Experts of a small language model.
Size: 14 layers, width 128, vocabulary 10764.
Experts: 64 quick GELU neurons an expert, 3 picks a token.
Training: 776M tokens, 5923 steps.
Below are experts of layer 8 (counted from 0) of a mixture-of-experts language model. Rows are named router (the router's row for the expert), up (a neuron's input weights, with its number) and show model dimensions 0-127. Each number is 128 + 32 x the weight over its row's rms, rounded and kept within 0 to 255.
After each expert's rows: "gets" lists some tokens that make up at least twice as much of what it gets as of all text; "comes after" lists some tokens at least twice as common just before its tokens as in all text. This comes from a sample of Wikipedia text that the model never trained on. Tokens count by the router's weight.

# expert 8
router [ 95 128  91 147 109 114 119  55 101 108 134  96 136 194 174 120 145 132 173 118 169 106  84 166  83 101 198 160 135  91 161 136 116 132  93  78 121 133 153 128 151 151 132 205  67 145  99  96 172 154  55  88 126 106 125  97 131 119 152 157 169  83  70 149 137 116  97 131 109 138 176  71 108 128 142 143  75 123 143 148  99 146 164 131 139 157  96 189 157 106 199  69 156 129  82 156 129 133 146  76 162 141 140 183 120 149  74 119 151 156 111 128 109 176 108  97 105 122 131  86 110 131 158 117  82 145 155 111]
up0 [142 125 162 151 109 138 147 105 126 155 166 131 145  64 152 169 203 111 168  86 129 176 123 149 145 121  87 102 141 112 102  90  93 144 106  90  72 100 101 153 135  99 159 170 101  99 137 160 139 133 159 147 108 117 150 107 109 113 188 106 138  92 142 128 133  87 141 206 104 140 138 129 134  65 102 131 165 162 158 137 118 138 198  99 193 175  81 158 132 105 114 130 137 102 133 112  98 113  90 108 124 194 137 163 133 140  83  97 216 126 221 171 138 135 119 126 113  92 111 154 119 143 170 122 113 204 116 174]
up1 [ 53 121 217 102  71 149  98 153 120 139  85 111 152 126 138  94 176 104 139  86 101 135  98 145 145 211  98 137 126  85  81 178 131 142 109  83 116 146 108 139  99 141 164 153 111 179 108  38 142  93 112 173 116 176 117 134 121 126  98 109  74 119  88 130 162 117 148 122  93 130 123 115 128 116 115 119 134 107 107  96  94 157 185  77 182 160 116 110 105 149 119 135 119 125  53 112 143 152  89 112 103 137 126  82 132 117 120 107 126 109 149  86 150 101 129 140  79 143  65  97 144 107 175 126 171 206 169 154]
up2 [139  95  85 158 131 109 118  64 129  89 175 121 128 119 171  94 127 141 221 142 160  28 102 128 126  92 173 143 102 103 131 112 147  88 107 165 153 120 152 179 167 185 104 155 129  97 113 105 141 116 103 158 119 147 117  65 113 103 116 118 181 116 143 134 144 138 146 155 138 156 155 107  99 170 139 105  55 137 165 186 140 152 167 109 134 134 101 209  87  54 197 113 115 134 146 116  93 117 160 120 142 119 137 166 155 179  87 122 122 140 149 132  78 168 109  91 128 114  94 129 176 120 149 127 107 117 127  67]
up3 [ 44 159 135 125 153 111 114 100 108  91 186  77 149 107  94 146 162  91 177 180 129 100 128 104 128 107  79 144 130 132 141  76 119 136 118 154 106 144 129 175  94 178 109 118 105 159 138 207 128  86  87 150 128 143 193 174 147 117  98 121  92 131 162  69 128 180  83 101 118 132 101 115 104 141 120 107 149 113 165 119  90 155 212 152 172 106  99 136  95 104 119 133 160 107 159 149  56 127  96 107 112 144 114 150 128  93 122 207 147  95 175 122 102  88 158 171 105  67 159 107 121 104 111 103 161 153 100 162]
up4 [131 174 125  85 127 202 159 114 119  93 177 115 111 139 123 164 102 123 136 120  95 163 108  94 113 122 136 168 111 133 140 113  84 151 181  95 125 108 113 131 163 106 121 172 124 192 131 157  94 114 117 116 182  85 111 168 162 195 181 146 177 112 125 145 105 158  98 136 183 130 123  78 113 105 119 153 167  96 126 158 125 179 169 107  95 120 107 102 125 175 134 127 110 149 107 180 118  90 148 132 110 138 209 122  70  59 185 142 120 131 177 159 110 114  83  89  81  61 149 123 211 149 110 130 102 103 129  88]
gets: " ", " D", " T", " L", " d", " C"
comes after: "|", " |", "-", "\n", "=", "\n\n"

# expert 48
router [122 119  66 118 155 154 228 140 140  93  78 127 204 122 146 165 169 157 207 112 195 132 127  73 115  44  81 125 150  86 184 120 122 125  96  87 159  98 138 104 106 112 171 115 152 139 102 136 193 120 104 138 150 143 166 177 167 109 167 125 154 124 132 109 123 143 140 103 153 158 166 121  96 109 128 124 108 119 160 111 136 185 137 133 139 157 128 103  94 113 171 114 107 120 103 150 156 141 195  81 167 109 165 185 105 107 125 112 128  99  90 118 106 126  83  90 117 113 146 130  87 144 136 159 117 167 186  90]
up0 [170 114 113  79 176 133 118 122  68 108 149 151 146  72 118 175  99 109 116 125 193 137  99 114 101 144 155 122 106 102 130 112 108  99 135 167 168 163 167 143 119  69  74 107 105 135 126 110 140 161 193 130 111 114 163 136 167 102 117 170 158 195 171 105 140 101 117 117 171 213 165 136 140 160 128 116  72  95 129 118 161 155 155 131 130 135 156 151 224 141 169 139 146 174 115 156 172  93 147 108 203 126 149 143 153 145 130  90 171 120 164 134  95 106 141 105  94  97 122  82  81  74 106 101 179  99 129  94]
up1 [122 137 106 118 121  98 157 155  90 131  55  72 123 100 107 102 150 157 116 138 142 116   0 137 121 116  96 135  91 206 176 195 154  67 169 123 141 160 187  85 122 142  99 111 138 148 119 127 164 168  66 133 112  91 147 112 144 135 123 126 125 155 109 136  82 149 108 130 145 129 138 194 132 125 163 153 137  93 158 159 105 139 169 191 162  90 146  97 169  56 104 119  81 141 141 170  92 109 133 150 135 134 120 128 137 149 158 131 150 143 143 166 144 159 112 127 143 138 165 142 108 135 165 138  71  69  97  71]
up2 [165 124  81 160 155 139  87 132 147 121 101 109 151 155 194 100 130 140  88 136 112 143 156 190  94 121 155 145 133 160 144 132 126 150 107  49  94 168 108 103 160 138 169  95 145 161 141 152 151 130 164  31 143  82 139 145  97  94 110 115 132 186 153 193 137 129 197 106  93 148 126 126 140  71 138 189 180 148 154  83  98 204 168 130 121 110 145  84 105 100 173 142  89 181 103  82 130 143 127 118 132 108 126 177 102 181  94  74 114 122 151 156 127 186 122 169 114  99 133 142 118  97 109 147 150 131  95 115]
up3 [162 149 127 177 161 125 160 117 167 122 152  58 141 133 187  88  75 136  83 114  82 123 143 116 137 150 133 124 170 108 109 128 103 120 135  94 121 101 148 140  86 171 171 123  99 124 128 183 176 103 127 132 134 129 180  99 149 195 169  80 191 114 109 111 127 140  72 137 130 172 112 128  93  65 140  85 119 119 118 107 105 169 172 161 158 141 125 142 173  75 115 121 111 126 113 143 154 127 112 170  47 147 141  64 124 204 235  95 138 144  99 157  95 136 110 134 169 136 119 146 118 157 118 143  92 181 137 119]
up4 [132 137 166 158 146  82 170 160 162 111 192 124 124 167 136 208 166  82  67  79 111  95  93 131 120  79 115 107 131 125 174 145 129  71 146 107  74 152 110 100 134 143  99 169 102  89 127 145 104  75 158 178 132 147 125 136 155  93 134  73  96 143 149 147  85 181 144 181  92 121 131 173 132  27 159 101  75 139 143 125 150 117 177 162  73  90  97 123 138 159 150 138  66  97 109 138 120  79 119 117 142 146 127  83 144 146 114 148 129 145 162 160 145 128 161 127 140 103 117 115 109 112  77 159 139  96  59 137]
gets: " |", ";", " /", " —;", "″N", " ·"
comes after: ")", " ", "0", " —", "%", "6"

# expert 30
router [109 171 114 141 108 156 115 125 165  92 119 123 137 136 164 179 155 211 153 117 114  99 127  56  88 141 159 115 142 120 117 220  90 139 149 101 194 151 151  99  79  82 121 136 121 131 125 119 154 113 146  70 149  77 146 123 165  93  97 150 138 105 126 111  94 165 168 106 147 129  80 116  37 122 118 147  82 119 165 101 143 136 145 135 151 132 109 157  76 108 151 110 127 124 113 164 129  41 184  70 140 145  98 127  97  79  73 105  79 129  87 143 141 149 156  93  82  85 162 120 105 138 143 159 135 166 157 140]
up0 [105 105 191 112 187 101 110 105 147  86 158 132 132 136 126 151 158 145 163 158 170 150 168 113 180 133 135  92 111 111 176 129 110  95  83 141 131 173  99 104 170 148 189  92 141  47 118 101 177 147 108 135 108 207 163 138  84 123 113 137 173 125 165 105 134 172 150 104  96 169 183 129 151  93 112 108 152 126 155 158  77 152  97 159  93  62 135 124 119 118 141 177 126 168 172 171 144 152  68 122  84 127 102 106  87  87 144 105 103  59 127 163  67 141 133  94 161  98 125 111 130 133  99 105 159 149 169 159]
up1 [161 123 145 129  72 121 148 125 118 112  89  47 177 179 136 127  60  89 122 146  75  97  99 161  94 151 131 140 141 148 197  95  75  95 137  99 133 109 137  87 138 138  95 111 117 110 161 139 147 104 134  98 110 112  94 138 171 125 130 146 147 140 136 186  80 100 121 153 155 196 110  35 127 142 108 118 161  99 133 138 166  97 144  99 114  95  45 162 108 116 111  81 183 133 107 125 138 146 183  82 133 161 121 112 130 169 140 101 154 129 118 157  87 159  80 153 130 118 133 160  88 164 155 108 191 147  54 144]
up2 [ 63 168 146 119 172 121  98 111 112  99  99  87 163 141 150 106 118 196 162 151 102 131 175 136 106 153 170 170 190 185 122 124 114 172 106 143 122 178 118  86 152 150  86 120 115 112  88 166 130 113 107 143 141 126 120 119 136 135 101 115  84  56 172 120 104 130 164 154 140 131 101 121 147 165 112 147 114 143 156 114 144 141 175  88  98 163  56 109  86 106 141 157 117  92 113 132  68  69  80 123 166 153  74 146 159  65 106 129 159 165 124 119 148 183 153 140 132  72 136  97 119 188  70 112 113 210 132 123]
up3 [146 141 155 138 122 104 180 108 114 150  85 115 148 105 145 136 102  95 189 120 170  82 136 161 159 162 159 107 144 131 106  89 200 125 138 147 116 139 171  86  96 122  67 161  80 176  69  81 144 119 112  74 125  80 141 123 112 192 113 169 120 138 149 134 148 200  58 133 146 123  77 185  59 121 133 165 136 140 141 136 125 130 139 198 129  94  79  76 144 196 143 151 130 151 143 105 142 151  89 110  95 140 118 163 108 117 131  72 134 131 126  99 156  83 210 112 141  82 159 112 138 107 142 163 144 122 111 139]
up4 [112 124 121  94 152 141 134 161 135 116 144 175 156 145 117 128 129 148  88 102 181 105 156 202  61 137 160  86 128 153 146 121 109 120  73 153 129  94 142 163 154  93 118  87 156 136 112 107 109 138  86 128 146 133 117  89 129  95 118 136 117 156 154 184  93  93 104 168 134 126 131 105 102  85 195 169 153 104 127 187 140 113 140 136 192 118 100 129 167  95 115  91  48 160  90  95 116  93 201 102 117  99  76  96 169 120 148  89 154 135 118  42 105  98 107  72 161 113 160 137 142  53 114 139 132 141  76  75]
gets: "0", "5", "6", "4", "7", "3"
comes after: "0", ".", "1", "8", "5", "7"

# expert 32
router [ 98 100 117 209 109 138 107  75 132  81  87 155 157 126 166 169 132 127 173 106 144 141 111 144  87 134 162 138 158 121 172 126 126 146 124  80 131 167 164  67 134 132 166 140 105 126 105 117 220 123 115 119 156  95 159 168 149 113 137 157 145  82 162 191 174 137 199  83 138 135  73  96 118 117 168 178 116 147 146 117  82 186 149 152 158 174 113 159 162 139 162  46 129 141 112 154 135 133 113 135 150 140 137 161 142 134 125 118 177 136  91 166  81 144 128  70  94 126 135  70 106 107 188 152  94 156 134  91]
up0 [115 167  75 172 112 105 142 117 144  38  64 100 144 144 130 129  94 140 167 114 120 136 123 173 149 161 121 106 151 128 130 124 155 184  63  49 129 105 152 134 146 126  81  85 126 102 144 146 150  60 118 149 105 157 124 137  84 165 115 155 146 116  95 186 114  63 118 172 118 158 120 103  75 142 119 201 113 171 149  97 140 201 118 124 129 150  92 152 125 107 157 131 151 146 168 122 112  73 130  99  58 133 142 114 124 107 115 124 108 163 149 171  95 113 159  74 122 149  97  54 103 102 153 120 147 166 176 153]
up1 [182 123  80  70 104 127  98 125 177  97 130 128 118 109 165 110 145 138 110 139  95 106 167 156 148  84 128  89 136 117 127 161 192 144 109  12 133 159 152 160 138  85 144 186 127 151 124  68  73 107 130 115 130 148 132 145 166 129 114 152 138  90 114 123 171 161 127 140 117 181 156 124 151  86 122 157 108 215 148 119 136 140 100 121  91 158 110  89 159 164 139 108 136 138 128 131 157 116 169 138  40 107 130 131 111  99 126 141  67 115 173 102  91 127 189  78  66 146 100  70 155 150 141 175 106 109 159 122]
up2 [135 163 134 119 107 123 158 145 114  82 151  94 100 147 119 128  80 140 165 111 102 141 139 211  87 123  88 173 114  90 154  87 131  94 166 124 140 103 145  96 157  99 106 154 148  63  91 170 158 167 158 137  97 109 157  91 123  77 158 186 156 155 139 156 136 118 110 126 129 129 105 102 108 117 161 127  79 183 142 167 174 158  71  98 146  38  66 137 175  82 116 201 121 159 125 189 140 120  76 116 100  89 123 198 115 117 133 148 158 156  97 122 129 115 108  94 154  94 144 114  99  90 154 103 183 155 145 123]
up3 [120  60  94 173  95 127  70 125 101 130 150 179  99 157 141 137 165 164 115  78  57 147  89 127 187 105 144 126 107 103 203  91 207  81 152  72 151 112 118 166  99 132 166 131 119 140 122 166 140 158 100 131 153 134 163  83  83  73  99 116  95  77 103 154 147 123 147 170 124 131 160 121 150 149 135 113 139 147 106 144 130 106 119 128 140 121 110 173 165 124 243  80 141 103 119 122 145  89 116 139 113 143 146 165 138 127 116 145 115 101 139 111  78 147 152  75  84 162  67 112 125 109 114 149 111 150  88  66]
up4 [107 103 143 164 107 147 170 135 136  75 131 112 171  99 146 127 119 126 103 121 103 139 142 191 115 143 130  72 194  99  47 125 123  96 123  55  80 116 127 133 165  98  91 167 164 127 115 178 193 157 120 139 133  97 126  73 201  83 110 143 117 142 134  99 136 144 132  98 159 132 160 140 173 109 108 127  89  85 134 113  77  77 145 100 146 134 104 110 112  82 153 124 160 172  73 132  99 121 138  99 102 128 128 155 118 121 158 179 120 174 118 103  93 142  58 134 152  23  96 142 138 187 124 120 105  86  98 146]
gets: "|", " |", "-", "=", ":", " -"
comes after: " |\n", "\n", ")\n", ".\n", "\n\n", "4"

# expert 68
router [132 155  83 205 102 136 153 115 152 110 106  90 156 144 119 153 148 121 139 107 159 105 150 109 144 121 104 136 115 106 162 128 122 104 134 100 153 176 103  56  92 159 162 170 100  91 124 139 151 160 128  59 122  76 155  99 127 106 129 163 144 140 136 221 154 155 101  94 141 161 153 103  91 150 170 162  58 139 121 102 124 149 149 150 141 130 120 135 171 181 200  86  84 105 173 136 146 154 176 176 132  70 157 141 123  77 111  77 183 122  49 144 162 169  78 101 138 108 165 118  99 130 140 162 105 133 133  92]
up0 [149 138 158 208 130 152 127 173 113 110 150 174 101 133 140  96 136  77 188 103 133  96  55 176 115 113 125 109 138 165 124 126  77 147 114  95 115 132  90 169 155 127 140 138 116 144  93  77 180 148 125 118 124  92 178  87 115 154 149 126 144 181 180 144 137 141 103  40 131 176  97 134  92 136 203 104 128 129 144 135  57 110 162 159 138 194 159 167 143  96  96 117 150 139 113  91 123 198 104 159 152 150 135 120 154  88 138 130 142 168 138  91  55 160 117 150 168 139 124 103  98  77 154 121 104  99 168 112]
up1 [131 104  90 104 226 122 182  84  81  53 165  91 145 135 127  95 175 132 143 120 115 141 169  90 144  98 136 176 175 124 112 151 169 171  92 159  79 173 170 130 116 135 119 156  95 149 118 157 101 128 120 101 133 110 120 130 133 159 123 107 113 148 126 108 123 135  95  90  77 101 114 156 125 185 189  83 115 126 157  90 190 179 166 115 114 162 156  86 171  93 143 111 122 157 130 151 116 147 144 123 114  53 100 107 104 146 162 145 185 130 142 129 168 196  99 106 126  93 176 167 110  99 118 120  73 157 114  76]
up2 [164 173 136 177 150  93 135  95 115 150 143 100 121 173 132 160 147 107 177 115 106 125 195  84  95 175  74  87 165  84 156 125 154 113  84 135 138 112 160 114 143  94 175 145 208 121  91 209 149 114  95  93 149 144 116 101  76 115 144  49 134 135 102 142 121 142 146 123  94 172 123 140 116 112 112 114  92 165 143 149 126 111 152 122  97 155 163 138 102 106 167  70 117  58 123 107 141 134 198 137  55 150 113 155  98  57 109  95  95 156 114  94 175 153 127 147 107 168 147 133  97  94 116 150 127 176  96 129]
up3 [ 90 109 125 169 142 183 159 151  91 124 102 105 117 140 138 116 153 148 115 110  87 117 107  99 139 133  89 150  99 127 149  99 137 125  52 110 122 128 108 118 115 105 127 106  59  83 163 140 146  52 150 101 139 168 154 178 117  83 106 134 163 164 133 103 132 106 110 141 143 137 125  40  94  90 166 133 131 126 117 167 182 161 185 116 157 121 141 180 185 160 156  89  40 133 124  97 100 182 174 135 167  70  71  99  91 138 166 116 150 168 136 114  73 126  88 148 128 111 132  88 138 108  87 141 146 138 159 198]
up4 [125 115 151 187  51 145 136 131 124 112 123 155  99 103 164  77 158 158 145 120 146 105 143 122 120 117 146 157  91 105 171 117  90 155 168  89 123 102 147 108 129 100  95  91 128  93  88  96 127 121 128  73 144 140 158 114  53  76 135 157 118 108 155 128 124 141 160  89 131 161 197  86 144  85  85 173  77 124 113 105  93 185 106  89 134  39 134 163 161 182 101 133 202 128 133 165 104 122 130 148 133 118 198 143 106  93  57 117 170 112 125 181 102  91 168 151 107 121 136 124 139 156 142 123 200 101 116 144]
gets: "-", ":", "|", " •", " -", "=="
comes after: "\n", ")\n", " |\n", ".\n", ";\n", "==\n"

# expert 51
router [ 93 133 118 136  97 142 117  99 109  90 122 127 128 151 155 160 210 160 134 121 124  48  78  77 120 154 147 110  83 111 118 169 132 171 137 106 162 155 162  59 101 121 125 194  85 110 115 168 145 147 123  99 134  82 129 154 167  85 115 187 166 177 109  75  78 170 102  96 139 136 123 105  42 105 138 131  68 116 117  95 142 135 155 136 128 162  92 174 184 137 172 116  69 138  80 158 154 108 135 121 124 115 114 113 123 108 121  85 167  59 147 143 101 126 130 111  75  79 180 117  93 130 141 145 145 134 126  92]
up0 [108 166 111 122 131  55 142 125 114 155 128 163 159  97  87 161 174 143 183 125  55 139 160  82 170 100 138 146  88 185 139 112 114 150 166 125  99 156 197  72 154 168 189 107 122  99 100 140 130 154  82 110 104 122  85 151 139  80 155 163 137 129 132  47 130 113  93 146 165 139 118 160 110 159  90 182 126 114  57 176 134 159 121 165 171  91  99 172 144 112  93 188 103 126 130 103 125 117 118 164 135  85 117 129  87 164 129  64 146 124 159 140 119 105  92 129 118 106  72 145 174  96 107 156 120 134 105  87]
up1 [136 130 117 136 191 135  96  72 121 129 199 136 123 207 153 133 114 171 133 118 149 112 129  86 140 126 163 121 144 134 110 130 154 134 140 115 127 102 115 162 106 202 109 148 179 141  64 154 108 105  40 107 131 115 121 135 100 175 162 202 154 128  75 136  88  95 193 147 165 131 111 108 137 136 150 101  53 129 151 149 112 114 131 132 129 192 128 183 116 142 159 119 176 126 115 131  84  69  95 194 143 163 121 144  82 143 158  88 171 113 139 142 101 143 183  76 173  73 126 111 132 136  84 145 117 142 142 104]
up2 [ 86 150  64 129 115  97 155 168 137 160 162  26 127  79 126 125 109 128 150 128 142  84 100 143 135 133 132 133  84 133  95  94 171 195  76 101 116  88 189 156 141  97 122 140 112  68  79 170 106 119 120 122 165 173 121 146 109  99 134 179 188 101 114  68  72 118  66 178  83 152  88 108 106 129 138  95 124  95 139 160 144 175 163 159  91  89 122 135 132 107 171 100 130 124 154 132 155 226 145 122 106 136 141 133 122 130 146 114 136 119 132 130 105 140  91 165 141 156  97 141  78 145 168 151 132  81  94 155]
up3 [143 105  82 121 135 168 127 121 150 150  98 115 179 157 140 134 169 120 146 102  92 141  84 122  95 172 160  67 136  96 105 147 131 136 155 129 130  71 111 117 199 136 110 124 141 104  82 139 100 168  95 125 185 111 109  98  91 129 105 137 139 108  88  69  75 109 158 159 166 123  59  73  79 187 168  99 129 132  39 175 152 132 136 182 175 144 156 153 115  85 117 136 138 160 128 130 112 135 125 125  99 147  60 147  97 128 160 149 152 116  92 134  91 166  43 146 150 117 124 129 182 157 135 164  88 103 144  71]
up4 [135 189 180 125 179 156 134 112 123 163 162 195 141 143 116  86 150 154 172  79 167 152  52 110 107 171  99 109 115 103  97 111 166 145  86 145 131 137 170  98  81 125 120 128  99 126 126 120 139 144  66 108 112  58 140 166 121 175  74  96 142 111 151 125  92 144 139 156 116 130 152 100 128 150 132 125 165 113  32 102  85 135 107 105 177 161 150  91 128 103 200 126 123 146 155 104  99 143 151 119 123 153  87 144  96 149 111 125 103 150 121 106 209 103  81 123 179  86 139 101 110 122  80 139  72 187  95 132]
gets: "0", "5", "4", "3", "6", "8"
comes after: "0", "8", "3", "5", "1", "4"

# expert 40
router [114 113 150 194 125 154 129  99 132  88 131  32 116 123 129 182 121 146 164 111 129 125 108 135 155 100 149 176 151  83 196 142 139 102 114  86 176 131 123 121  79  96 146 154  96  93  99  95 199 159 105 180 163  86 175 154 148  84 163 151 198 116 131 120 139 117 109 129 129 154  81  58 122 121 174 137 137 151 167 116 131 135 134 129 169 114  89 149 117 117 163 102  97 105 156 172 124  56 143 132 139  97  82 185 126 121 122  59 133 150 110 119 101 166  68 104  97 101 128  77  80 151 143 137  82 157 107 125]
up0 [169  83 160 104 121 176 119 120  95 110 136 152  60 176 136 148 138 122 153  77 142 159 163 145 135 134 202 108  87  81 195 133 156 127 137 132 150 133  99 111 108 103 136 125  50 148 156  96 108 139 103  92 161 174 144 135 153 173  77 185 131 114 154 142 170 139  91 143 146 108 138 118 127 106 152 111 153  68 146  93 124 180 101 172 129 179 173 108 129 127 122  74 167  89 140 116 173 101 161 123 185 149 129 145 171 132 145 126 182 161 123 127 109 102 123 133 134  85 123 183 109 204 172  89  64 165 157  81]
up1 [112 118  99 149 139 125  99  80 144  79 146 114  41 120 175 159 121 136 138 150 167 118 113 149 160 135 116 140 168  82 174 146 130 100 128 115  94 177 122 149 189 146 118 124 179  98 146 107 156  99  91 163 206  88 133 162 166 121 151 118 173 122 163 123 151 157 155 138 160 110 165 117 116 163 156 119 108 140 116 165 137 111 117 100 100  90 111 137 141 106  66 160 132 116 150 169 170  98 183 208  91 125 142 171 112 172 142 162 215  96  63 113 143 136  90 117  47 109 131 150  98 147 149 135  67  97 103 142]
up2 [104 158 128 139 103 114  77 130  80  75  90 134 113 116 166  45 145 151 133 110 117 122 155  85 206 106  97 133 117 133 137 119 128  82 174  76 109 153 117 173 131 129 187 153  79 112 163 104 140  88 126  99 125 145 217 140 119 122 152  96  74 157 141 150 145  64 128  88 135 125 147 138 104 139 134 112  76 116 142 156 158 177 135 139 151 157 147 155 126 195 150 133 135  77 169 130  77 147 122 100 109 189  89 181 140  92 145  93 137 166 169 152 144 162 102 103 150  68 100  93  54 117 110 152 163 113 157 109]
up3 [117 100 172 165  66 122 165 103 167 114  74  67 123  77 166 160 108 148 128 108 126 109  66 171 143 113 126 131 120 153 168 134 140 145 103  97  82 139 119 148 159 148 181 113  97 173 125  62 133 149 108 114 169 108  93  74 147 145 137 122 113 127 153 136  97 101 122  59 193 145 112 141  87  71 206 167 115 189 118 118 122 137 179  80 104 138 145 133 158 105 131 160 135 166 113 133 109 117  72 133 137 157 119 107 107 138 134 171 134 144 130  79  95 212 127 195 148 125 114  85 108 134 171 139 116 158  61 102]
up4 [190  68 127 139 176 114 137 174 162 100 131  57 137 110 147 131 164 183 104 164  81 128 152 116 161  64 102 102 137 125 120 177 115 140 162 127 124  82  84 157  80 104 188  93  98 112 123 132 136 132 140 131 167  79 159  95 147  73 149 144 120  98  88 133 148 124 132 174 171 108  87 111  99  76 137 159  93 129  99 165 149  72 125 115 150  82 113 145 105 158 102 131 124 109 117 135  95 155  85  77 152 108 145 161  37 111 141  96 102  77 134 151 107 186 141 116 137 150 132  96  45 136  85  95  89 130 157 132]
gets: " |\n", " |", ":", "-", "|", ")"
comes after: " ", " |\n", "3", "%", "\n", "5"

# expert 47
router [100 129 110 161 176 129 165 131 148  95  96 136 183 128 177 163 164 137 139 107 165 146  67  52 108 156 159 132 199 125 189 172 115 110 117 102 158 129 129 107 124  92 127 123 122  78 144 144 205 111  82  69 179 123 152 166 176  80 170 179 161 177 129 119 108 154 188 130 127 139 148 103 113 123 131 147 107 127 140  93  91 168 154 107 150 164 131 161 114 124 186 114 111 132 136 137 121 117 134 106 186 124  74  87 103 133 144  75 161  81 120 123 141 108  44 111  95  68 144  98 113 167 143 159 134 139 151  93]
up0 [ 71 214 156  88 155 177  99 104 118 119  97  95 117 128 210  98 121 161 110 149 165 149  93 202 100 126 130  91 150 160 121 128 104 119 121 100 122 137 136 112 135 153  83 109 118 155  66 174 151 124 126  96 150 110 143 126 162 120  71 145 142 153 103 110  78 170 136 133 183 165 124  80 135 118  44 145 121  88 118 168 128 141 149 137 192 132  99 110 105 128 141 109 148 165 135 124 129 188 199 104 159 129 151 100 134  79 130 139 142 147  70 150 104 101 185 151 181  70 127  86 147 123  91 183 140 118 160 112]
up1 [ 82 160 143 161 124 164 125 170 111 116 151 108  71 106 173 193 103 129 175 132 159 131 132 192 138 127 123 190 128 129 165 100  78 126 156  95 107 147 147 114 183  80 177 159 136  56  88 111 155  77 133 128 163 142  88 170 131 109 154 101 173  94 156 107 123 159 133 151 121 127 136 110 181 121 182 149 105  79 185 146 140 155  87 133 116 118  89 142 137 122 166 110 117 105 123 118  97 117 124  51 131 170 105  84 155 173 122 106 185 150 126 121 103 201  84 167  99 136 134 153 136 133 131 197 138 161  70  87]
up2 [147 121 139  87 131  82 174 112 109  32 122 166 148 134 159 180 108 113 102 119  98 110  34  76 145  69 162 119 114 116  99 130 118 112 152  85 143 158 112  57 155 121 121  94 181  73 175 139 138 138  75 124 156  78 116 114 103 117  89  95 105  85 129 163 118 120 135  96 141 183 117 166 161 116 137 125  99 152 161 138 100 133 101 153 145 126 174  98 100 115 150  89  93 124 108 111 146  93 166 130 189 156 173 142 120 124 175 138 141 129 115 167 143 187 147  76 138  83  54 132 157 114 174 149 159  97 144 161]
up3 [167 126 167 109 166 134  66  69 127 107  89 133 131  87 140 161 149 171 128  97 154 121 117  79 168 150 135 159 188 120 153 107 152 171 129 126 129 161 142 152 106 117 163 156 133  46 187 147 116 115 122  68 146 151 159 154 136 113 142 159 238 155 114  76 137 153 150 115 152 118 186  80 147  76  43  91 127  95 175 146 118 144 116 181 139  98 155 135 115 125 154 105  75 103 145 150 122 104 171 151 138 146 143  89  98 184 123  75 102 131 149 117  79 116 142 103 150 113  78 154 125 143 103 136 130 178 157 139]
up4 [138 107 154 142 150 107  91  74 145 112 151 188 146 100 158 113 168 128 121 116 182  90 134  79 149 139 134 163 175 127 156 162 154 133 196 120 143 216 170 167 122 131 110  94 153  80 107 142 175 106 112 146 118 161 191 132 131 102 116 199 163 145  81 133  95 230 161 135 123 115 150 100 124 111 135  66 139 115 156 119 100 123 181 112  96 158 214  88 142 101 145 186 113 115 179 130  84 128  93 115 110 142  94 109 133 121 118 114 160 121 151  81 136 149 147  66 106 105 140 164 101 162 151 166 143 131 133 110]
gets: " |", ";", " |\n", ",", "%", ")\n"
comes after: "0", "5", "6", "3", "4", "7"